Experts of a small language model: width 160, a softmax router.
Below are experts of layer 5 (counted from 0) of a mixture-of-experts language model. Rows are named router (the router's row for the expert), gate (a neuron's input weights, with its number), up (a neuron's input weights, with its number) and show model dimensions 0-159. Each number is 128 + 24 x the weight over its row's rms, rounded and kept within 0 to 255. Numbers have three digits each.
After each expert's rows: "gets" lists some tokens that make up at least twice as much of what it gets as of all text. This comes from a sample of Wikipedia text that the model never trained on. Tokens count by the router's weight.

# expert 232
router:090109124146166139113118119142145111115107118118132165121137115146148119106118144095104100114115118153100093134120125111144142135125134144128182144109165151090112164154145141164158131088126151090106122113140120194106152138131129129154122085129137130161154113135098129094151091120143155167102097150122156127139158128101143124168117156137090092148123155107099175105095137147152168155151112094153130104130148122131169065134142114156091096146084135127116088175121167137158098149113141
gate0:112152131107132091137101171138128133155189129154135149119117136099143125148121141132089135159144112152109138175133099150087140064087119099107088090132148137114116070152134093151092142141110122097139120079139095125147163130143129089138129147112102134124081138110155134120107141190130098119120095128110108088137110169103134095099164094135146119106127093125119112141120138125157166156123131107087123131123114124100099120114149076108085124135111147167161122139136156128158123099113138
up0:134103118128078136115142113096126085143071131136112120192163103107139165135131139149109136098137105108122146099157136114112171120153110119102084113124141100127163087152139124131139121084127087121119134121182134140150146152127126118165137140116162130139082166147137146100123169125078138106125122141122138130132137122162190112142114085133110121135156168129134120129164119120121146149110156118098078150143144108131115124161097064109159135142117165077164175151128144146130145141133119
gate1:124130150143126173144128095125130113147132167118118152146117122095108153083135137223137136119116171104121148134112123123141118111118147105168143124112137107165108108162097097132093126158156167144129108135116126105143129110083133148136143121140163119121143140138098140141147107143135116102139102142167154108134122121134159110126108151172155151110065130096114130103130124126132090159120130158123134149103093100153207149127111146158125069138120102137125076121168128116105173168144114
up1:136158109124132124154106215120130109132137097132107135131127141112087112157092097140163169108152086146121139141081115104091157117074128107171151142150118141150113107121147126121144102150124178125131106100148112152136121112129085131161129154161086147078097137114116103157113159139106135158097093088068104096141156152094109115140107082135133120138131096107110124166119083137098168117134116137109121086128151123142116108130103120141157158144137135150115103126155109139137128129117146
gate2:167141102132145098105177122140141117130111138139137124146158062140135163127103103115112155156142133162100104097136125127123076113117147168135082133152093147119170097174119103136150160142177142162127134140113194133137131149161109105114137163112143110137143153114124153093124133128123123133133169097135120111152121145153121154130161125109113124104110098123129147145136110133083081152130069139121112123166152089116134123164121131135161077140095130145136124105178120130138141174138182
up2:134161118156137105094101088090099152127068145113149141134129084101098183143133069125127123136157142173158104090098130120117110147145130142187116095145115114146153141179152093133106176127138125132113140148139143145154151130168111140118133109105185120118104148141147163122146118130098141098156117111162133147135120116116150081136121127146071147129115127140135137153147115088127130155148130126088136135190141143115159145124154127130150102135131087140140140147139140131114152148128194
gets: "is ", "are ", "was ", "were ", "be ", "has "

# expert 40
router:096125121133120151129118160129098139143087109134141110128088116148144156112134095102141131112128143123147162119095078170116161128111163125141080104150149132145102134124083133151101152146149135114155149115125144133181140106135090112126106132126076138094143135188098095057100096123153095165129157086121112142148139096132109124100175098133157139138149083091102116100160114141111121116144091153163133134145107101113123140099103149090120128125160117133109107135091162120121115158131157
gate0:119122173119097173132188159137149097160149145156107083124140107128115149167137128164108127094110123117100107123101103096134133112110169132118107116131111105112118129158152143158173127142132123091151145085110157127159114127157101147158171095123106136127139155131137097128109068079132119147117119098105100109125154121157074147127159082099078132153159147125144119142127114109099102127130128078131138133123125117161125101115154153133161106098144172129139114151127160139108131151073131
up0:126126070125165096108060095127103157088148105090122145153103128136151122101110132077148145160145146153137153134163153137157100161120095154128146164120155107147116121128117145117080135095130140157090107153142108098121138111115151128097115151124142139125114119111148131143144165186119135110134141163170156154113111142114181136139108177132182134115108104168140126120137145166152153132121138138141095114136121144110107153133129109106082126180105109129141149107142091111155105096162134
gate1:081082118146122127101144124104108144150141128137113112155117126130123154112115136103117143144105064112098124100145152126173096154111083159125118123117166119093165100095138154124125122136109094152094158108058133167121114170127151091085130129126085162100134149141142140122135171116182128142115132114131117130164155129130130086133117125105148103144175114150143110149136105104135138153090075121070123161136098133133136136143138114099146134122122161091130115150170112109156119129092099
up1:122147142147104116116130104104154110123153118172113104117127159135126155126115078146109117144124102107082110126123134112159120149143067116192098101140124109138161111120128121131168120128106101112165153108090140133113089189144127128117111147103103131145106117114154175131159136113122124143137119108096114112171152186044109151136121106117090121141123122117119133117092178132165121140114088097094110112115144109109102154117133099111130124146123152151120122138186124137172121159104106
gate2:137152126169098187132173122182145123141113131115113127119145152094116137106126104123167123164197122136120101110138125139122150126138139073137164151117122151137147165124126134117152113148139142136172111143141163135145135157122128156155104135123070102166120140083082091148137155160123187124135138111112096125149135089138076092119096112101111131136119143134124153093099145135103115147137148120126096147147152066101160114117101156105101133104095127149141120139143084138116160123110129
up2:128100087138113161110135092124105168114088120125124143159184112147112127119103114111147116135166121120121104102161120177143125124106131092118130118130147139130116127115131144117110131113174163156114098134146153143089153114150120181108135153129116079135082151083104111132151148195135178095171129132093105103137155099130106119116086089117155156155097142145133113073127161114121104156164159162093143161136130121110108101143125123113082089132095106136161101121131120116138134133129136
gets: ". ", "\n", "\n\n", "- ", "Preceded ", "). "

# expert 204
router:132112115105177141146109151144125116085183125114140076071096121091134119069118128129118142145072112138140125130106150102174121126104142149086153128127158117098140154154130132124127161125165123098138108140116127139128174103097140142100104120164136149135145133096131176125146102123115164157134112129146134104127076110101113183174094106114125097126138142096132098135106161110141118116130110150173130113117139136121105138139170156166150132158079097112098082133124162103123134117124142
gate0:099100127124129078133114134188153118127182126149149127119137138120108083136167181142128138140145147132113127121099141136126145133107100116101146148115127104138113156110131144109135110140127170126156118152119150134126110085125132134174143120160176182104113183098115122161130095122148157141149144158136178091120124172137131125128094149127146097112092123138134132193156156146152143097181125137127135168148133146133136093093133096173146087109142082118125118172112124142095114110106118
up0:137132094107110153110063108141081137127099093113079152126105102140150159143094128081138134119117124146116122139135146076124095142132134129130126092090117170144183121116093108129156133130136113091117141155086154139157111158113097099113112099128103121082148061126107138172082137109140145136118084107135125153143121131151140136097131108121121126148131127115141107109129181089057122125134174117080117118143114152115132142112146128106163155153142156104100110124135141120140146117116144
gate1:142149118116157153122135139090134181101141135175130195109098117147138116109136101126104147107123162154120114140082122145128156087144121131127105179149128133120121129115150120155109127136088138118166126127075102115081109130153123163161179144138132117100143147096092161127141108159147119149137067135136113102143123175124149178112112108098090151122109162114089107115168145158115092121106124123150096144140138122155138155136148153128156150175134164139160141135136124096138115084111129
up1:124173174124106164114125140116142163092129142150151176097145120130133144119106079130106123126133123145125081120122094173133130130131110130123093157142127162111140089120140107143142110139113165104187164103134134121122134137125139149172166142113129092144094124088105170169106148163145132135120124081155136104161107207070113120132127131137100104145112173133119118124146137168119131109094118118125103141162146140133128137141113149141129096150110106166139099177139134112124129074102149
gate2:135146104143132151135107089127089131109117124168148135110133115079131148147131130156145121142093107135168146141148124100135163081123099153095145111109082102132110092119176114087116140144138123135083118123153157102132088172141085173135087096123135140116119138127116180126125137110143105151118112110083115180087120140109148110085132136124122135117142072108124113152139135119132102069096124140105133133137104098138092149099100155111164130137099087156098133146104098112104153157120163
up2:136135113108117132133136081109106116077133140160138122100124114100142175142150141169151099077093119119126142142146118132151141111169148131103163125079107096086096117148146085076126157134186109120132157153125141106118115112129100202131109104159125146147117158164158159124131131096106104141147109122127130136119071132144124130125083174151146147097154102142089133115121136095142128113106128113123139137104095088144124149125168145128148129137120069129124140127126110118160129172112158
gets: "he ", "He ", "has ", "had ", "have ", "she "

# expert 57
router:125140140163115083128173114132156149113119121149111163135141160156077142139150110135097117152165155118113143122102095184169115151115127071112082103119126149111113124137137171136152151113125145146102122119118124104184110132135133134097100128101160155112156104163107144129136109141143093136173171110165157144108161138124114128155155080103109143128160106180150108130117155153150163149097109097128129158113088144110110156103118110112110108138119085123133096123110114158179140128128162
gate0:137143143112113134119160116103134157135186145153063130116072171145151173131137141140129129129123146122146135122084137124155142130150084121136106108169126107140094151129108134144124149117147106142117173150144165135161077135125149122108136175131138136128147113130198134132128134123171133129097064121134153106119085151119149178084126130111107098128123113158097137106126158124159105154128128135090107125131107159114151183116160145137143138123078161111081134160096127138119136100125126
up0:114143117114091133143124111123157101145057144135164122115090085161167090139113137133137152122137126086151128124165130125106128126100155173133175139127151142100123138153124105107149134099101096140078106152148120126133114125168119103119141113137161140088137124146123096094110115111126137139110129153128127174161132081109134124182183172129126179163135143104125105125124090131092116097148121167146154142113127103139128128132089148136098152146096158106108155116079100142135084158112117
gate1:086163122124073154079169146091146122144133096174131119125111141150143143133091131129132126133105118106179119101165152138092106144091121107127111165128125099132130100100113167127133098103118147153140157120069122141151114123145151112079136154114131139162126148160127140088142146158161128155137161151112177137136122103103140132128140131122147115116128142114163112147096134080152137167106098117058096170153131157140129123110143143111094182109170156146134141113143129164130137116122123
up1:169195154139118095122105136102118126092126105159149159117126149154110150132099131135138099153114115071125134109119149143125110114128101099141123166119116126115154128125100160136147094115134091152145121139091123138130089117131162158133149148143133147130164177096084171139138108151138152150119117157144120093117137141103091122118145148162100162105114158181185142124121123086126153119143077127080126165156150124129137090108126179122112142138100130152096131068132133144159088128123135
gate2:109101137139159089129124170099110143145100124123144157106145137130131142140101149121154141165116112166117115138125126101174147106126133070138115150148096118074108126122138137139132099134127117112108126080125124124105139140150126065094108071114103116120125073141136119149142098142109143118139086122072127120139129108105117149104131126134193181181142102106146131107120098173098148131126128150138162094072120107127123109129124119158130153110132131127092118111151079139189139095117121
up2:102139114107102167122143104121136130129146158095146115108119155158131123148163104164112100131137171086103117145111074142069114157136111178128130117140159110178156093109098146132107112098093127158123140144137127144145116123122130164108162173144134125152182150116094168113084116142124141145131179091166133106138108152127130137152118128140104112110140089118120125141165144114169101150145111126134124149194141129123109139075089121112105089152142110133120175116110158138106141147151123
gets: "\n", "\n\n", "\n  ", ") ", "\n    ", "\n "

# expert 31
router:131146156152079124131105111148100111122141103117134154103112133114103136110175133145093138111122132143106148165125088145137163081142132082140119107099139118105126146166151127116144137091094098129112142133132096086153130120121133116087113134126088139148153082147104130120084090136173085141128160138145136150118105165133158108151172134106105158114165095111131087085099165168107130170111169123149147169124111102103143135171096145121116134141101128147120088115135124174164148139111121
gate0:125126089097096160090133111156108112162147141078106098137096094108127117083104102153126147131130060148141084146136144131104139142159140156156131099127112097126084122150095113122121116104138120085161139172141136128134145152103120114110135113110105123129139074140141153148146124136112142159095131135140101134157173161141116134121137133106161107119200130124131116151117182121149135121100145119119106129169122143149168121156090116171140129167182104149159113120099125180137141117138127
up0:100178092119091123113144081178129109157170116118130153122128084118151101131145102102148177146123103116114109149107097134140155164154114108150152128106120112144136131138098127158080167109138131102177163161147129148143180134165097126116123145117122117119163103138110134138138119134123140139119137124147131120109100136130156127131125140115120087118156112090110091101140154134130136148070145168127131127201123090129176117154060141115129101144119096156153130110088114146116126113122098
gate1:095141121109118157094144142086135126126108114113104066121133142185127132132107107118131124167118129137113103128138116128117143110098081111143117163155127129132119191125097170131132096114126129149097153131150136135086117147146107119090084125119107135125145127112133115115083179139155141132150147142153145107154124136093109131113157097125072139163143137108149150103083116095119144092132106139139146117135118119186145145135189138080172173120123126129107155160114133119118080117140069
up1:130100121146150133156111091147107157147132120130136159120149122119118129134123121153126089089097096143131147134122144122160129138107161130076179088119115135122158068105128093119072157127148124086144111081124149139129126111123129112127155132114132134131117110162134118121128099140130134113106149127120135132117141067113170101139094125159156121127055123141145148139192115150162087092133156091125120121140110127145132143133077129163119100123141099162174102147134122100121148098152199
gate2:114123150120090155115114147119091158114101117103122129128147144135193141126137145103133180078130147140114086113128068133097135132080146139135181130154143136094138151111112134139153143116084130154104121124123090152117145106168095120118151120076153117119122112153136124086139120128144121085117196150091175146145136150119125098115114117136092123151079153079145093164109152097132121118149130150134128146134169125138078156154129110156151148118121139113139127111103090108108105129113116
up2:134130095105162121132156088140137086151133139101092102136089136117099121122092128138170117143128109156165115130141151100135099142152159097156138115138079109119113131105107103123138142112159106079127134139082157143128112137124124104091111130151146100136162109121124103121133126127081186141169052124150156145146116090100127167131111118129180101131151112135161137087131133112135093141128162142126116130175109094135153109138170143078088106125133126153104171158137159119145114128099135
gets: "\n", "\n\n", "\n  ", "\n    "

# expert 231
router:102143121163109115152142131165105134131104135090152169146170114132192120173132104131105137095128150095131155170131107123095131144116085124136118114129118089109122092122111154143114094153137119130071117123146092112165175140127125107166137147134113172149146158180148154138126122169128119111128112095131110160084119164145100106116125137137148153109139112130158131141124134126132093128158093124075124112146154104108092108112106151076127147135203113099144168129138146150134147149137119
gate0:138105134137098111055074137108098111105066077124125095171126110151158116145101154128097120134106112115128120133130111096116100102141112114109170159176115171100115135128117137154137126079130169137101128144140146130140148177147148101123108153147111122110143063102042136100101132121134141142128128121145161124117132134119144140156130135106136145078162126139137090121119155113134125098098112140129164138134110149125131126144130148150133161136124102107172088112138082120119107112118144
up0:113131140108151146146139127151144151150147145163088165100148179091095135141164151094198139135139141109136154135119158125135112152116115093120089114126128091118151131155162094087149170159100135142148137099122174140171133101161133129160124115106089128147088166120151132125154112138144101120085114131129111117114124144126123148119116170120088111113103140130152109132140109114132124167127122098143096183116104097154140093132139120105099095113133120151075138143101184113111124135149078
gate1:099122141142145143098149085160110160118086128136138193109135122101135192096121136167141125101135118114123145101136126120109115162138145154137102126113104129145159088113135109105135160104149138128154118125117140095115101136116122166127134111105139128172091132126146126153128098136170095133138132212127132105110149100156126113133125135138120171102144130123137058118105124076111163130110091091092125104088138114131151141155120097129106131109114167146122150152145082137153156084097151
up1:099118154125135143115144100177119142116118173136121192106165129104163159129080099175130133105137152139172153117123108142099124160140118145137127153138115131148152107152118144111131141097122138134127107127125130076109130148115127176131123121101147128147090163127166133178116100152168070113132108157143123099124160133156136094144149141136125132109129127152118068139119130094095147133125081098070143107131151126126154112139140105121098142130128160117090151143176078142134132117084167
gate2:103125128109114106147103139094139159163103139107161111145109133172174138095090121150138133090099086116103129141159116081097108126097077119144161108136137102090094138162142132132142142091089130140125096106158137144123131136138173089121118107141125133160080127109160133140133153134133113135082128139139135131078139112186142117161095116146127150111131107120172132104162114122103100126153133161142089114148112177118128100163108102115119118090149163153167120111099143106156086126145106
up2:147104149098147135120093147158116098090187105095142132100125179173125090087152121128125141152129093093117156135186117163160154146111127119124148085185120082180084183137140155130111103125121156100084102120136106131152153139150096143140148120131141143123152158118094130140117121088114127124110128122099127136169093107147158113112152154107177117125101116110113088119127107162143148107145134136151139108102169134144133163134144146133155151089098134134120119110122145152130136118131137
gets: "L", "2", "S", "C", "G", "3"

# expert 10
router:088126092184150110170150129155110108110114117143161148143176117162117148128118118134094125167148121101118098154112098152159104086132142174098163118130158136103146128156148128145111108133124136141144130111133149111146133170096080162162102097148116146117165134095126147100145149120166119142072128102162140096113151123159145102138154132145119118119078119114129104112146119162123104104146095122160143141063113123089154077124140145116119093123127102119141089108103124088121093106139136
gate0:108119144141147119107123129113138131139129154136168142139148157125062132093103117129134145197111074139107134151108176160144136122190144147113166111159165143132167097092146179103137165138123126118084085131118137164104161130122103119126096125128112183100154144149130141130127151134111126131115144115141128124123150151158130098167069137164132131088170111124127125103164111153152124121142146128155143112139118118116158165135116148154105123112113144072138141145140098120102138142144073
up0:099146146116158128115138125119123147151138149162162155118137152125073156098122117131123144188090087128135117139087139169150112146138164159121142123185136135109153107081120169124115140135118102104121099143127134146129147098141112120122073149150097138130134115099157121124172155167115131126121176118155132119129137167170120137156064170149105099108131123092139139104160144186141123122141156174157131109149110096095123155095108156154106093137111135105136164133155126130104123133142101
gate1:122104168162149084125101088139136138138096083108126114130124125132104103119103097136139123150121139114079139115127121146112116142107139098057082117142133133123158119119118078097164159172128117161133099122129109102141133128091134152128109089115138142091160137132158125078107103124116095118158161112116143130159121123191172122125147139134154109136104142139116129115143105154115147102171188133115120130128084103055123077139141116131135117167132113155134143124138160093124130138163144
up1:084113169133108112121126149123160132130154068142111129139079112119126107145130121135140089113113121121082119127130088143119109152156114136099105120128145124162135092143123082109160130136142108149146104139104108059120121131123159163085096097115141138116114133167171131120110109127126043140155140137122138157136130124156167126105128121148140108171138131129102105146145106179109162155127134090127084140128104075060116090112157148121117106142110128119134137127170131118091118130105107
gate2:119124105156145142198171144136125079111137096104113139140147082163151164125120100118139097082188164151145135095107150114164144120102124061140127138073139116086096174146124141142129165120128142139141084143153127116094145124124116135120103123130130112121127140089135135147106155139110123133167156135141145128137126105122102103103110134149115167095116166138153113183152140149166143142129096142110134145112161101110132087109107149133111148099153116132128096093120156153139136121106171
up2:128128143116106087150110102124178091155110133135126119170144135125173159125125099146131109159143096146127111137166117159085143133107139165154098108158121123107120147095100122069143062121122101145127124124120144120109104089134156160084153106165119125171124123155153081138131125137103142148110085140160135119151151186145177139121135135124096121158137120137074160100088140143098102145115138128167114132114109162116141158112142162128118140121116178101119159146088115143126119104134142
gets: "of ", "for ", "from ", "to ", "at ", "After "

# expert 184
router:091096183102116143103157156138108088130119099154150143174095178155146145123142100159112094141134114104141150098120127139145113105098127127161088095150151132165126128076145139120148143129157120136158138098140147140147126113138155147090118146126114106104152179102121084098141164156161123120140157144099140153106166108132161113176139086141122147107140120159112113092132099132141110173123140164144168150118130132129118142091098144090107157097175124127152103142097148130118128126094155
gate0:106132103137089138158154112091113118136161108113111132090179141142148124119133189156104136132113137150121137169137141142131149152181116139138119125104136141138179122136153133138120133170093124113141141150114104071142105097106101131106137119110159133193125131162154136149114107145099081117137092126155129143123104127128145191112078110195137146150096079154118148101107153133132134110128095080134073134101134109130098133089116124122132124153140125126126169143127088132144115161123129
up0:148143173132119147127093130124112133141148106120110172096119115078095158156161139136148106139166165117146151126114127168156136125176173105152140132127122120097134185155128101167117124144151120160138140101119148114105117103107122150184157158117157146159155116145129139120130106134152095128119118115109131133119038111149140146111123121121152128126128129132169104141105124129125115123170102091101116109143115124112159121161127140173128073151061117123128173155127106174103111117118144
gate1:143161143142137098133108141152115147129148106157116149127145136123121144124105139170129089125109120115142157169124126137122127143144123088140108130154138085136108130166093146157147116110151148114133120122156128087074140146071125143140066098086125123131135132155132123129096109145141122142131088140162108109061125138149108115137173123119126097066158126125163153165068133131130141130147108089108147129128129104158134108147148101110101105105103150209128142147106120140126085146104079
up1:142086136123133198160116126108153095131140138097153102082093117185150116114125114129125160128141118149095072143141112113139143103119118125127175146089165118143136143076143129107128150126081111160138137160137108117127097130141132079099135123144137134115144094144138166150133126082170140120153182107132117143153119160114131134179124144149127125125101119125078115103135124134132145098062128106140160127098137150092130184082140145146149134134121135091112121092131132138120167122141144
gate2:094166118106121121157108090141136104115123166121126103147108169112121145170127156126111094121124120150117145118122127124141189100142145102171125177093143108137138095133105122100135175133112149130126126144112142075112143095146109117104103127161143138105151137103110135087161107155130130126134151157113089099132114095113086126155113099083148102124179140131115123122125131158103189145105139167107117125180114146108120163107065132130111089127092149116158138142148134094133100079141134
up2:164062124141128157096171101125134159126146112131125122089123141123158106146101115089111150133079100137120154123125086155125113138125115163144141127156153138153164095109155118138138082146129119129126149112133095156135105137130119082119135173101111158153109117183127080145128118078099119157096102111158146153136107146113133109129168098134132107133077103108144109130130103120123066141159086113128119107124120106115130131116146104108185138135168137098108175121129126164129108174110134
gets: ". ", "). ", "\n\n", "\". ", ".\" ", ".; "

# expert 36
router:098127103179133151103130130137133093115135126120129124155122110122128133158133126103127119101138134089103111112078103112127138084117090126126093150122110076153159119121158101123086143114085113136116165120127165104169099152154128129116105090083145129102141160129169153151164156119100131083107163149188110126132115135085171094113150142149130094135121125121180142160109122145132148095113152099107093141123128096126120120104104110094159156134161127150147175156134121099121119171125099
gate0:126123150153092164078151118118075129119149145099126126157137133124166166146118138164137173150130119129150078154103119129147146142132128125135116100113120107171147124152103116133140122156128099130130104086145114150139088130102143140124098077125126140115099146115125144106105126164139105094173107080190129151150115113117135094130101141117135123109145138119088144110064108132159117157131107149196118122088110127131135142140134142136189141085098136154126169143119154078128122151093123
up0:142149137137109114170115115183159144120102124134121136128149131133095106069097138123150125126118118133101149100153070104098116127122124146096161119148178139111151147140135110091106143141090130138124111140068115111138170121160122114090168144126125143147129124150148096129136134112111142156135157149097129151112122143135157132163125112131146146156123132094160093136164152105053155132132164137037126133146155124139131099159144171159073114141123108126126124141113105141118130087151129
gate1:084100118159092159149128097124081139157149177143094126130155141140188127115092162111131161104131123137123120146172157132074134125097149123181088116112112107095111142139123092120153125123096108131132100179142174115097121109127148106144174071131128152137157148138143123156157147139157142134110107098108076143144138109124103139135164144100122145121143140125117114118118154148142137128132093111091149105108141122110163116130115118134097175149140155142115138146129146146121173132073168
up1:135119139140142136129118176098132173123182146126132117108148138115115146136156142155119110098101117118158161139159110159082105141204166110115148110108108156123115110140116107125135139138162072104148123136133129088083127142109123139130093145115134147136146128164134124134115176117116152073131112095116154128179134113166120132143129137127122157080184128109128139126110152176125127134112129116119156102114154058106108139092177105144131142137106138166101161128141139091168139151119136
gate2:099140122160116120124150075092105156093070139125107138137116089138153138103092111176118152116139120080146112130108144107108110088122129125121137175118129165152130162069142093100126152132145130084135126120129088146119121150177144156098097106081109138145127087088150098105107105094106096104121109141144099155132160098092100128136138149120150132146080130159107122119122125130141137142146116122086091132131118151093131139141106113159120105141115121141097090110176119132156130113163159
up2:112119176137177155150133152154125102148160128119101143111122110114110136128144148104113104135174136166096136139119127147132136130157130134109151118115089126094139138173080120166135101121117144173165084138147168113125159126084114091108123140163124128136118146173131129138144141146141151152173120167166117106117111152149135112159094113161085154124146115101111143123101118101096122158138117064133172103124135094164146102125127099088101090144165091174143154119119116124150090136133112
gets: "art", "es", "s", "us", "ay", "ess"

# expert 7
router:111113090144094168098116162117127117114132121114153115137087123156162119125113138128121112109131161100125165127112130120104130154136100132141131164135121137107135101094174123109113121107088122150100114141155105141142127109171122155077108162094134144118111110168158133155136150107148098078156090162138113105143108164065123108150148137133137135128080115151149168188084141137123117088084110117112089117119133115117117156111107129093147165144161107134152170155124125089099109166098136
gate0:156124127158119113166132142109146108155139159168112144130105127140132132142090065122082136081089113149128148154106127139096159122148151105113074164124113122102142098114128136113121157155147118156075144146183099145112099130133069118137116142112138134124153145113120117150142152159087105146116127152098131100183153139122127109153107132121122129118142115104131138104095143126100147106161142092110097141152126178130048155140136086099104140146082135141114148130136095127149107113138109
up0:112129105119119158128116096153130155107127127081156103107141178119101120074168146123162122165171141148132085066137126128151107129112111151142157066134156165139160148119103150137116126116091125084167119125084130132104124137140156133108144122158103117141110141126120146089100079137138117128148131090173136155105112095163138162135163151135125119111096140135130130123138120120160102116132135149129138118081098134139165096124118191167159133144140112100130075100099107135102121150127131
gate1:149123136149135111111128092109151132160113101174136100107125114130154166122107134090137125107139168137122116090149099090102175143130175097134134125119157123106138132145204079137127140149150115154150111112153111154143123138106109145186159099139126124140102094086154179120114120130071163131139124112146132127095137156111115116133155123136097148116136156157137121090174145141147134156123127137140107139150084129095122130151156113142112161123166078161086153129138173095150139127146156
up1:117085140108133098133102141095141127151117177155141110158122111078144164129106120112115146127145153138136117124117121100095138139106125094135146138095140110098130091151175103143138152129141075137151079126170103118111111120113113107200138100159137146176145111128163178154107125158112157118140118117117118106128101177131105092163151140126108137112131129110154108072156140114161158129160108134138112104135110128118098101098147097136127168127162108139138176122125178078145134147137148
gate2:140126117077095173149129139160118137072153162114152130098100133183121102145149164167123137135167090088102163091119103126131100171149125153130136098132165145131140087097101143159153146131118152106121094151134144158079108142092158124090128124138126147148123140131162147133158134089138110143143105133116105104137121136131145129174130139114087106130139122127091138087061163118133115123125135123081096132081134141119099148137125157159111163128117145093100119169113133136146121126138105
up2:079144121132145109126131153127163139175128105121165131132165143067121124133151131128132138156131134166090128120132117131099144101094137102127119113128078117144103123137146165158113133095100138123165149137091099111135155138158123117126162091142167096119131107141097108128118128167153139144122118112171095166141119140095146148096116116140117165137128154135190114128170110137115122122156131098162139118136159164143182066095127113094150117115157091174131115077134105142135159133123176
gets: "ack", "ound", "ick", "ond", "ail", "row"

# expert 61
router:128158137152095163131118114169100155108135167114095106160070124092147150147139082149130159138116113148129147161121142109108130126155152096157178150153147169112102195088086129143105133118131105150122110159121140131121105122111138113154098171114088090127127146117138145172127107131136112149175080110104126143104106096122135160146105138147131171101150126095130154098099145142088126128118163119137110092163102109101143145137125152165124083137159114103128123130146130113130165100124136
gate0:111114143109146135146134123114116139120091173121095161170102138106133124174114155143138133108121107112166090165130154156113159140141143136122127145120117136123152118133166094122150160110126124096128133161130124144145080133137132136137122170112193096130071171127147110132110140144118093103144108090149107127107113150121100150143157115134094095106128110114162124192151098120159112130107129128099107165122144109125106132106135119109134154117201110165170117174093146120161096111075125
up0:128128121139125170110121075086097126127123185081104151148130116116152114134148080176143136120133105111120118143133132111119159114117120114135079088146116158106166103113156131118154132118115149089125141145160141125111136123135107120146147097099182082125093135099123090139124149117126097100080151101166125113105080148119132144106136067114126114127120119118163128155155122143155127148122121105100081118149113109111101118111131117151121135099166110083157098143087113102137141142056129
gate1:120147154125171127118141124126116118157142152157169119106158092106134180140126142117112152130141108202119119127119108156148105157107151152122127131105128077152150088161134112131132183154166181086174173100162122124163162140105145167103116152151131102071118131148131137135159100123074110091112123121115156136187121160127147137107153118153155155132149126134120095078128135127129119134161105129118092154116130154107094141120127113146133144121105114125126104116118119128147174132144121
up1:146133142118134139139137140120076122115111148144153136144154086108150156129126108135115135133083090137102105092131149121092131102103141121191151144127102092126103085117107160100113156138140125146137137126161152096121171172129150120158109115124091155088141094177120152148161142131129104119143085106106097133135087109119158127111139085101090124111143122139190129096153146132125155121171128136079096132185085135158120168094117140149129105097130127151101141122148103135119167137108138
gate2:140156145139084143129168115158168155130173113126129135123120107098105103118127128126164097098104145071142100149135152108123120128157101104133151103120099121135152091159145156130127137108113120158121063121085105134121132128114137178172131122104126122088119141107077134123113110173159167139144094169122093088105118119138102149149103157147122115134099161109115110138103130135116164116136099096082139103111086103105122161119113136130084140122152149107169112107133135125135180084142103
up2:105128128132120139134186129158150126163209107118133140111116161106117096116126135095137122135102114114141121123163139148090131117176125097152172106122123142100135110141111104131135141129114142129096066104109065142106082133105149145138106129124127087127103114081131156110152141122156142139122076127134111087115107124144120181120093148159123150104093169088100162128103111166117131123113123105137171088135137128130138138130116125129097137099129116114130104106143156179144125105106070
gets: "1", "A", "Q", ".", "J", "N"

# expert 115
router:139116136144132107144088115165107137141112098139129156087155120133117125122138136137116142146107144141097182117106084180129130095113097114134088144101141140083098156175160138084118158118157120133115143110120141082101101109083142140125127067137100172151097113134073158126105129133178087146093138129122123143133143137149121102094132147121142119129146118110158129155124130135113169112112112095124169146108125082103120135164094120104108102145104135182103106112123106176137136130163145
gate0:143105140127108110122113148106115126129086136098152140099139121117094136075142133136109149123107156159138151138138096110136111151169108147117106152103131151110112140130118161093128143113156085145159102137136076144106114198150117149125133134153101128122151134107109162154106157107118072131176115118128161135133111184081162147102170130172147125187135177117128131096099136130123113118085134125125145151098138136170134163158116127117147124099149137099101072128139089117114141102130099
up0:156114166135103082117126113149086122150108145098117126103162107151137127152135164157118115152146131111107147165129148172095159089099153167144153123101136131121101137128158131137161145149146171139107136100122100141154103105111179131125149103175104142144122114142126095087157148128113147135191117099147121134121137070128129083084139132138161113147144120113106123126115116146108077128128138144147096142139120134147137153111122109162145132093176139129117104093140052127112096092105102
gate1:129141089139146117132107144140126105130144118149108075120139119105112131104163136147084131141097138140101092115137127120103130125106100124137138140048179101117137131159091127120157123158158134112145145100129103130090143153124077098110122133134146186147119128128082096143121183130138106161115129141113150105157110126150142103128112141117112083086144138122143133107113108128105083122099167105119131194120110155138128095145114134096162140137162142134097087138141124120097099171097072
up1:098115064123103127127111147083116123153104170140136088101124142112108127100115146109111134120154167131128123098123159110099116136129109153139126132086116157105133155153103170102151126184151108142141152085116091155062125152127092106104115120096125159142124127126114125156153219106151131145108132155133123128170102158111122078121137148133138079128170124132145147100125135133115115101131177135131139151138126112134132071145080116112149129108159143106140130132107112125121093146139104
gate2:097116137124176106136075149145144108133193147139088160149156149118105121109147126177136155123086160116102108140136116096118154121147128090088118096143153121124101135107147085127126135129139093142149125083153119124095114124115114082144120131183112119146104116122117149122132110152132088113138133133079113135115159109195135151155136125143090154143138138182115116110146119109159133141104105155152113145124119114135094165122162177105153095135091114147138163101106120135145096095146098
up2:146086109140110127103088120095165113098103066130172156124092115140146148089049142109172151117112130160135129119152147137072129114145124143098155108179114139154108130137155155095143124147141134149084158179145117109120156153166085118118104093103122156151091096144124121104144140147119109084132169143178124111140141128132113126138136140116150121126122117122115140130162130092138174102122189130134146115115130140128135116094139130153136133120118160136144140103123134133147146082108161
gets: "\n", "= ", "\n\n", "name", "Born", "Website"